{
  "experts_per_token": 4,
  "balance_loss": 0.0049,
  "balance_bias": false,
  "shared_expert_gate": true,
  "norm_place": "pre",
  "init_std_o": 0.0,
  "learning_rate": 0.00203,
  "beta2": 0.99,
  "lr_head": 0.0119,
  "warmup_steps": 523
}
Below are experts of layer 5 (counted from 0) of a mixture-of-experts language model. Rows are named router (the router's row for the expert), gate (a neuron's input weights, with its number), up (a neuron's input weights, with its number) and show model dimensions 0-255. Each number is 128 + 24 x the weight over its row's rms, rounded and kept within 0 to 255. Numbers have three digits each.
After each expert's rows: a language model's description of what the expert responds to. This comes from a sample of Wikipedia text that the model never trained on.

# expert 48
router:134119118172098131136112113099125129111162076180107145139120163120163157122126131110131116121153114151141115107115135126116123120104090110126152145114146107156116084081124122140127115102135197118114139138101147109140128192147153119115127189144126128122144145119137151117178124121138088156098110080118112128147116147106106101151125144168124128132152079166082159118134166102166146166101125129147133148144123131135113092105116105180103106112117142131177117154191101131112097133086127154159159081098101114131148133136153138101136159113129182143140134111185128080130145150109128117159154143137130138152135137124152123134127178155131147138136139158157128113154152170101158116107163156149118191108120127125132144130099140157160142153136093188119110169155111122132131126122115
gate0:118109109148164088135167127112128145113132093134105121165101155089088154131123144150126103135135164149113164157119123086115094110061170141104154111120093126143159160102142100183126099134149145107145151123142114108116121153109141114137136172129140120136133125125140128146152128147129113088182150107132160169096118178085104122090145130112142120114186078150085157125087116122086141133101106174147116120101123107138122105114094140142166115140123127126129160145147115160154136117130120125130161082111134105144102103147166087127162116089153111157122122113146168167148118101120105093164165141112131163145120130132088140158168165125119086122110119118131150134138135136119129158189138142128150149107146153131166130110131060143114130135110154182142150139123108134151118145099130
up0:171088155128153130143105122111120083138149121120133115146084148092135154090149118102170110097168098162159104149116097135128155140143110129137134155103151094120116098111129144112112122156189166145135189149128116092131073132156124106118097125115148100149152113113130114142140132083101144137122164130110103132157113085138097158155135093100142105147118106145110112121134131145131154153115110138137142138149116180126132138109141138176098191130114100143106108141144177121139114120164131123144105109091144139107134082109152216170077132106132131143137143101116139138146148153086141101107141139082152135128084141141122182109114133121117133150146096114109129100110139141106125134121083129123096144192118142132132117113140152148099161157123151097155158143112123153134125104114082
It responds to: Prepositions and conjunctions joining noun phrases, especially of and and, also for, or, de, &, as in Days of Our Lives.

# expert 22
router:174116146136143125096167070117060150102128113181099117122129108131172132144094111119135146148116106133112145164136129115117123106092141159140130062123177120135130090107116123076119151103158147147125126098094165104157128146123172152117081167138159157132094083121114122121125154096087117137108137111095127138147135147139115107121093152151151114127118122154111161136132109079163137132106162086171107133161158140149124139134080133131129094135109145104169105125167119120097148149131153106162162125121128127157155106110164130111159149107147145137089154107126092140122144109097146095145117162190128152118131144097147122158152120127131135136108154139157077131113109151120147123144162160072137146122132103157137131137105121141130144111171072150136107122127139167118134107142099
gate0:136161149105128148079135123160103148123130119102099120100087074133137128143102120108084160134112144153115151159148135119134097122084126154155091125128151127149134089118134136085127157127101139137127142126136163128115142126137134179119084145124130136099144168169131136119143184099126106133123194131130096106141103152149148149114090125112197146208112170082137128130144124109149152137135110084124174143126117148146077111155114157129111138128123139132133094135147093158130150135107173169145108133095108117141111124120130118072127106148125071158101136108124092188120156180083113086126107123153120106092132142123109158142128170129138146136105124094126097136132096127069150088170135107110150100110123151128133149125118136118125125109108120138120137129091123129130134144126153
up0:130134088152149103149153155117063130154108145146161136154124150102080160125141095102163119091104121133132149107143159164147100108135137102138110150123130117107107126124136174135139140189100107112140104118117100118189165090118095078068111144118118151130098147136129101110152078165124101111137134125185147102103109120126139133136149137161132102111175146141114110173105151104154120110106117143153151140134129130107144136076142136077155123126137114074144119159116155111140124138118127087137150127147150112134104128140098135106113095113094153103128095115148097096133093155146122165090131078101108158151109105132137142129118111160163115123169118139158148101114106154114161100125127143168102124137122098148128081124106156136095074138099129119118127097131152093132097087123148
It responds to: Word-internal pieces and suffixes forming adjectives or participles, such as -tic, -ible, -ical, -ful, -ed, and adjectives like similar, original.

# expert 11
router:152137106153144140118164093147070122138166096133094144123130134113128141116101099139116132126126117128148120102139108154088103113086097116139179138109123095084139104114092081092115121113142174080122173131093127104149120140112151131127094169135146141145086083098125096148131171118105142132085135114141116100135112146128106141131094140144151110127100077165074176104143135114135103157126128098156144160133141087182109125138099108180145124101124122088166088154151101102121127132116132139164147088093131084155144103121129108121106143142148145112125152160118145179116141110147148130167143148136151124172156106142116113143127146133110151124124124112148110123119117152090182102113149118110097145095137151160106130156104149169116145128116125162140121127150113161138126109067094
gate0:142149102109139143130170102120098089151120132116090191125112139125144095111101118121180096128096124122095100122117113104138098094124108126141133104096106098110094130120131129128104147175124160141100122115079155103139125161171114153131150158114146154125135151105136117163107151160086124129130108103159150170128119125129117137145135153111147127093128079099138122142133122149140131152107089128110115138146138083092119118157118132113139101102140149105108124115124080146095122103113109129153108086144102101113166158119113086150109120143132094101172134176121100118112105114141158090127136147161133120105125116150090118134100136144106160114144148128193070090145147145105174153107121125135103165155210125071078135139133159145157156123143133131157152159109126131144154121152090
up0:154066105166097091158124166117120115135154121130112116136101146088124128119062093120152120108136179129153105133149096085129126136161139147123127123139151117139109171099106139157153143113130140169089136147108128136154136146146134106158129127166118155137125138162098140085123093136155145147189149149109095098150118117118150117138128154082157102145134158136145176165089119093106137087144118135093135103104138168125134150110146120129102148117143166084125106139154145140138156079131137128155122122138132074122116089123167142089121119113141132194076140119134122125132110114103151182124122162109095147162135145113133138100092157152173111106161120149143177147129144159105108099101112148115118144133089097130113125085125143125131141120155118128097122148133162084142099118158141
It responds to: Past-tense action verbs and the prepositions or particles after them in biographical and event narratives, such as took up, defeated, joined, during.

# expert 36
router:143141135160138111106162094145088133111176099134102148151137148127157115135088121110150155124166108136119120109126113141088077108114107083127143131112139066129121122098128119099138117102144173163106150081086195161147127133137176109149104162112116153104105129103131119103131160122076117148124149092122112106132122143139099109132110165134152097121152104144116173112140134096176108145140152081129120132143177165168124135153113126131109108111104142082167087148210125121117108164091156133163172157123100136145139111133157135147130135102131135095096137100139113128137152130129132117121100138162122123119184121106149106119138110123126126103124143119157084150145138151103126099122166164116135157127103074136157157124096138144150116112141076149133127121154124153138129114122088
gate0:115128148144083137127141119143109129141158149113126172129105122145122142113136137131117201174119059127141104091113119120136095108126096128128142136119131115114140174140116122130125128122146160147136100133111148114151098177127133135145153134152116106084102141136131124146096140146123114161089105134103128110140141173097130094156122188156162102103099119123150136128188142162122107147144111080133126114186157142113131119177101122164140101115117147159172114122132133094109099162089141130129134135159122107140145070135121123128125131118180100134173147148131169152051145108085166126128184123120151104158158137121117164132108122116122161133140139135130127140149128136106160132104170148137072119141125098167105146134109084165111117141119118135078152109138095155103134102116099
up0:146133149148146112127138120135122107105130098129134135129134115037166121139115102107106084146124124174114149136135114096096139123125167154129155097122127129155149099116112118135116176108147170120114130101093134111131135121092134078103132127137115173132068083099112107111143100110139137125160167135127123149128100093126108107139107076117130124112129174142092124129094143138130118172109134141114105127105144150169111171112115171138116183131156130159146150158126141113156109125112107132139135108096124131107095141076115093078110128150105165174105144118127158126134114152160139139135054154163142102059147134092166135124145119136140097171124152151084132116106131106092115113142126116126109132158143151134126098159136170114116114106116152124164095152146169108123095142109105
It responds to: Articles and possessive determiners opening a noun phrase, such as the, a, his, their, its, plus adjectives that follow them.

# expert 13
router:183158129174125121125155091130080105107162098168099135105116113108160132127106070143102160129123107093139114115127082154078132125088099135102133133121140114146164166129115106080146130148109197139130111125110133116125110119146157172104119157154148140153109140114156126148135156124122095149138123132145129137132088135162113078135115138144141078121153096134086159123144159129162063146147132083152120152140136120167080117108131133143119135097122104101163119169161119114116110132110124153182124083106123110103148122145178114128144152114129151112152109105120109182128133121134168102160116175136120114141137129136134127145150162140084144093145127121170135120117143139102202086118150153118116135096124094139115121138104129161136123119114135127153134108151125146152086124106097
gate0:142188082136148116125137147118108118072113097133130106134126172156106143149109166061166146148089082128125101103110146171161110128091113147150147125113155113120128090101102115136164125145087094157139147112112145124161147096152106138151170135134150121128143109135151151139141131080088115128173139143129156146111120119110118125111086065150144152133108131154104142140137118123102113105096133136149122141114111143126130112197088153160121181144153114069132132088138111126143136198136122140115109126100097101068137133142145116155138194131114102124128128186131115120157133105113150155138138122147132127101139096126134123114141130104123136133133161125159102137104122162129120117121135107188130143160144104124104138117126123093133083155169111119139091106090147152144132113113137
up0:107087163131123138101151109139129119149134140107127146150148099127130140126125116150083144117144115143113178174141103117105083115114162103131107109145108148153128143112181172106110133110105137116149179149126143140112126113095169100135121115143099094102147121125105140117117147187133142146149141087115150131142116136127148143112093102162123108084149100131133124062077098117136109161102148140153147144153155123142142105125135177140127100161121122135121110121146130134100131138132146064074130116116146171158107153152062129133159095102125100143170128094116130110139179171152128120127113125123154117177085089123203182109129126102162123146162146137148126123145137131140085152112158144088128107108124120093147131129136135149136131149132125126110162186171127101118120140143131
It responds to: The prepositions in, on, out, off, and verb stems split mid-word before endings, such as rec-ount, trans-mit, made.

# expert 20
router:153143120141170121112162090108110121090157080151119151138142142119127143129086102108125147150162093144133106099155128133084127103093085090132152127145169112142118120097113094130096156088157147130096138092059167139172124141138158149122123124121135150128094137116123110133152189126115129124119151109112136131144111145128127111163119142133145090106153099165092157105109120122137126127133135084146123133120186150171115127137107128155132109148126143128147070150200086118127119133124159139159145081090090126151126111120159144137134162107139143136138127122145140124138170147145138112128116158167131118153142156073123100139115153139114169103141146119142079125131140140092152083135163178116134160113169081160138140127094156159140124158148129167146117115161125154121147097118087
gate0:149130172120135098144115107128151166125146149150106093157117107086110115143094136168084145109168121132109131145136084139134121168122119119111111133093121134129148110106138130136159113112123124088133104078089161120110108142104153124077125150118152167112178125162134122124149075122156156109088135140148149158096092146140150109079144127131132101170135115096148142074122113111114121117119122182103133158134143131146101153093164127085162099168118144136134101148122172124141140162123157103115097056135176122118110116118168093123113119131116147156142177121127129177122108165165200101141127146142107145137134112085124100143138103104154118116138129124113122128121095149118128137133167151102098119089148095121113111115113161110130115090136157158164174127105149129109119125118114
up0:125108116160127147154139092077163110102142101156124150148139137125144099141148134105143088155125139117125161084143110160097161076131165124135106163186114100118104109146129115124117118134134127123121124127118063155123179120130136124120137169163121077095119119102111144121130159146121143131121113137142107106105133122126130153188122144096138132135155088081123157168152158159143088151085086063134161155153097129074160129142158134138145126135151117169159120141079108126110134097156138127115140123089127154160137108109071152157148128154174097104132127114146121119121119144122137150118161161133155146147154128155147093117139154131090128135108134125132111117173140113127165155098156142149159104122146126130111138121138137125107145134044125130155144159143133154111136164177116
It responds to: Function words in running prose, chiefly of, in, the, from, plus quantifiers such as between, many, same, several, within, among.

# expert 10
router:144120131132155139101140093100094156092168114145110142145146151090172146127088080155125133126149100136151157131129091140083133105079104102126174116108129101141146120110126116102104132100144173125122155124077119070138106151123167110116096151151155156133090129089090140103154140125105133185134146117119104124121123148131110139165092163146155105126158095167109180158110136141157122167122139120128122167165128109150148132133136128166157093114122139128130107137186090126089087144114121112155157082141130094142139117101129158146147103102139164128128146110155131140142127119144172138144121124144118099178162134111152123128148196137104134111148139132135145180157169134113132080114134136104113166123111108122133108122120151173142152108124094162118139163132099163110136129101111
gate0:142112172142141114117145122118111137135129126126111149118109138140116104119113092128083089141149146101124146099099163140120125124118139131109117129158116152166176163101123119120112117165139142089146136129188108158136080085109115128133122151102112136134125136110103150149117159115123105125111122142131103129156111091083136097151159119091168125126186134106108199136110128125129122167141091107118140158137161167142127181135097141142108152109142147117104155124151174073128112124175099119137163126147094114155166165111115138113149113116095165119117146090132132145115054134137130129147113119096133115110171097184114127130136143101144150118091134123118137111106140141055118131132126110112175105155142118151115174132085140138109157150091158126119130120169127161186105164110137
up0:130161133096119121135119116140139112116124158112135163131115059119125160097133084113073105102155101118137097149130114133130156103142171107119149087138075160126097108161150152135129136112150139141143075068117114153141100066127112108143130083139075107140130161148145108127131128149132154130147100123148129125120103128136091138156101095151089107148147143105119134147124117142200095086086143108139092103096119158145134118099113169099135158127135143146139144132138116135131090106145090114113162129092146113116128089118119119137150103181148128159123117164126151181155151163141151130130117146110122139094123125154073195134127105129120140153151120146135137140152121105164137106153147150115110113126169112146141074108075114091174113096143136126132141143154131151127133146106124
It responds to: Colons after infobox-style field labels (Author:, Artist:) and prepositions or participles linking phrases, such as of, by, including, published.

# expert 54
router:165139120094151108092141093120087143106165098185119151118124137139145130106106087174138146089139107096120156120156138123130129126085109136176147123101127092133103120106122130096137167110100136175097134133139148071139109153135160175112091128131147165141101132127115130149088138141098117154106148118143107122170133090125112105137116135163167088161134105163115159069151169080141112144110115095160112141139147141150122113173123145131118135150074097095144096159206110130095131131121092158124134092126117102147139134126113105105143117099131134132085164134113148174105161102130155148146077149125134142136148161132119132156140127126097146104141130115120122134119115159120162086118151158125152177088137129131094168104120107146154150107144117153139107140133123137126131112125099
gate0:140093143155113105090141095107128118128149081128149139123142106136113149106129115112117115131111126140123120169125126106152125154143147112131114156142129127146125127145124139114129142129138108123112154098123107162125123169156121132171112115109148141159158089094162134124165155105089143136115160166142132086108121156141150109104074155108101146131095148131128128123142136159126129132109143148167068118068133140145117137167100117121121113126155133129186095126162167208076132118109124116162134139131138102080145121116151134088138122123157138108110117103179164138104171056088179134171141141123074106129146125153111144155138136110080194103102144092120092156104126155110145128130155134126112122130093124145120141118117120153128094127090147159147117151151128156116139119133061
up0:126124113096175119158195124165129127118121108122101072090179128169131113153137104157103117058144133137155176119095121131122115141067134145107118140146122134114164101145128182087096080137138095087111137101128131178145167113110165124129085136126118166129130101144129168109139140153154102127157148122151116120141126067112129138135138146125114147126104137122123174115129127095120116137106080088120124083147138140140121118126097144161145128120118118081125123140094140121123146121131095115145127173145129098157150112112138075115101112103147144129116125137129114136093120130163163113154187141113119103138139123144083131140117147089141139117099129127121087124156110152144109102119089124141130111094153128102117132179116133147127138143163085105126170133099123097104151059133135
It responds to: Final pieces completing a word, often ending in e, such as -ine, -one, -tle, -ly in Combine, opponent, wattle, widely.